config = dict(
    d_shared_expert=128,
    balance_loss=0.00026,
    norm_eps=1e-06,
    optimizer='muon_variant',
)
Below are experts of layer 7 (counted from 0) of a mixture-of-experts language model. Rows are named router (the router's row for the expert), down (a neuron's output weights, with its number) and show model dimensions 0-159. Each number is 128 + 24 x the weight over its row's rms, rounded and kept within 0 to 255.
Before each expert's rows: a language model's description of what the expert responds to. This comes from a sample of Wikipedia text that the model never trained on.

# expert 3
Single digits inside years, dates, scores and identifiers, especially 1 and 2, as in 2019, 1989, April 22; also "== See also" headings.
router [114 145 157 141 125 175 151 137 166 129 117 125 109 143 136 139 138 171 107 144 120 105 121 141 131 119 149 102 187 117 164 101  99  79 166 114 163 175 169 117 100 151 121 123 112 128 135 124 149  72 156 128 117 125 175 120 123  95  87 159 148 145 126 136 133 164 135 106 103 191 121 115 117 140 101 123 140 144 135 115 123 131 158 146  93 133 146 121  97 149 116 136 121 160 148 119 101 152 137 165 118 150 117 121 126 111 131 135  68 118 120 138 127 152 149 126 146 129 154 119 127  87 139 125 139 166  91 126  93 140 113 159 132 134 169 137 100 133 145 114 152 148  65 126 158 123 150 127 170 106 155 127  64  92  99 102 101 105 141 126]
down3 [112 145 120 138 123 149 131 101 105 174 124  95 121 173 159 142 135 142  47 122 124 132 129 108  95  78  76 154 136 104 122 113 129 140 134 128 106 149 110 120 108 144 141 121 126 139 112  61  90 165 119 128 107 141  97 130 122 124 122 121 109 110  81 164  93 139 177 113 129 144 131 120 119 144 176 135 116 117 100 142 109 126 151  84 122  83 145 163 135 147 191 120 160 130 169 119 143 165  65 109  91 144  96  96 120 112 121  91 136 134  98 141 147 124 142 123 119 133 143 113 137 108 109 114 133 144 146 191 137 144 106 106 152 156 126 141 124  98 112 132 127 148 111 135 104 117 141 113 118 110 155  81 130 157 120 124 136 140 130 145]

# expert 14
Coordinators and qualifying words like and, or, not, also, most, than, un-, non-; notably "if or when", "either deliberately or".
router [124 112 158 140 119 131 141 120 112 123 129 105 132 133 114 160 164 117 136 126 116 101 134 141 149 165  92 148 156 151 152 144 144  95 141 126 149 108 109 131  91 125 168 112  98 103 121 143 158 118 146 124 132 153 146 109  94 108  97 137 185 142 125  97 172 135 128 148 107 120 109 153 186 134 102 142 128 141 121 139 129 114 162 148 152 129 131 141 112 117 134 153 122 163 148 110  88 164 144 164 105 110 140 133 118 154 179 107  88  96 130 117  68 120 152  81 121 130 149  97 105  91 122 168 132 159 104 140  85 176 125 134 128 169 178  62 172 122 146 132 142  86 142 120 119 166 126 124 100 155 139 154 121 154 134 102  99 135 135 134]
down15 [141 136 133 153 139  97 116 128 155 135 168 139 124 144 155 102 127 109 115 150 112 142 155  84 166 147 124 142 112  98 114 135 148 104 150 132 120 116 140 139 136 107  74 147 139 110 125 129 152 103 145 140 151 109 155 134 163 130 111 151 132 132 213 149 131 155 163 118 165 112  92 144 163 131 132 145 156 122  59 131  81 122  91 150 117 172 113 117 129 129 134 112 137  84 147 146 131 124 117  95 166 170 138 105 121 157 106 125 150 151  82 144 132 151 135 148 136  97 133  90 139 178 132 103  93  84 146 124 116 158 135 141 115  96 133  95 127 119  78 171 136  92  83 131 103 136 133 115 158 154 104 124 120 143 134 138 146 105  99 106]

# expert 5
Digits, blanks and party or position labels inside wiki table cells and coordinate strings, such as 43°53′08″N, | Labour |, MF, FW.
router [126 125 123 130 136 137  84 141 116  96 152 127 135 141 121 121 150 158 121 129 108 136 109 101 125 124 117 132 128 131 142 140 130 145 148  71 147 133 159  92  85 124 105 133 132 126  91 173 131 149 179 101 147  98 102 200 116 135 118 138 123 102 132 156 149 169 103 147 154 141 118 129 133 107 124 146 134 142 103 121 115 166 134 176 163 162 153 100 146 120 141 120 162 118 151 159 139 188 160 112 142 140 124 145 118 156 185 142 105  79  77 137  82 158 136 133 119 112 122 118 107  51 137 157 118 138 151 163 110 160 107  87 110 137 125 114 124 121 133 105 115 158 102 116 109 163 157 110 148 157 145 133 105 129 109 134 114  87 132 118]
down8 [ 79 122 188 131 118 114 169 128 132 187 147 135  98 140 124 136 157 124 153 149 102  98 119 158 152 139 110 100 127 117 104 140 165 108 124 142 146 179  94  87 124 118  99 160 121 159 144  70 124 174 161 163  79 121 138 144 140 124 138 110 142 116 100  89 153 120 124 115 109 123 176 108 136 130 139 130 123 121 108 108 111 133  96  94 100  93  82 134 144 125 142 127 143 156 122 123 151 118 131 179  90 129 112 126 124 145 127 121 129 171 105 101 122 134 103 116 155 129 146 123 176 141 132 110 120 111 185 128  85 119 146 142 160 119 127 140 109 140 156 135 145 128 146 160 102  91 134 110 102 142 176 135 106 155 100 101 145 115 156 159]

# expert 0
Articles, possessives and copulas starting a noun phrase or predicate, such as the, an, his, its, was, is; notably "came to an end".
router [ 90 122 164 122 118 154 109 125 124 134 137 121 166 153 128 138 127 124 137 123 100 102  91 142 135 119 119  91 151 111  87 100 125  71 136 114 123 159 153 100 137 116 148 104 137 106 192 140 123 138 131 143 120 147 101 129  97 114  97 116 186 140 111 128 125 139  85 120 128 170 141 148 136 119  90 146 129  74  78 123  91 121 131  96 159 144 127 129 111 135 120 117 111 135  84 160 156 152 157 163 125 122 128 158 151 111 145 108  60  92 138 120 139 161 174 103 141 120 101  71 117  78  77 149 125 118 119 133  90 123 107 113 158 149 144 130 147 134 163 154 136 102 150 134 145 128 160 136 127 139 141 138 112 117 140 109 112 133  82 102]
down24 [113 110 112 127 119 104 135 130 120 148 144 153 122  71 133 172 155 120 120 146 122 177  82 171  99  68 122 106 125 120 100 111 119 156  60 119 113 132 125  93 126 132 153 156 156 123 121  91 115 116 131 107 124 138 124 114 116 116 120 129 118 113  73 135 108 158 100  98 142 164 112 147 124 118 105 115 158 105  95 144 114 118 124 104 133 146 145 128 157 159 119 116 146 110 125 115  61 118 134 119 152 159 117 133 156 127  85 129 118 136 134 175 137 125 130 120 175 111 154 115 126  88 117 123 122 155 166 125 105  83 129 126 118 140 146  91 173 105 115 159  92 128 130 140 131 125 148  75  63 124  78 105 120 119 123 120 130 154  90 150]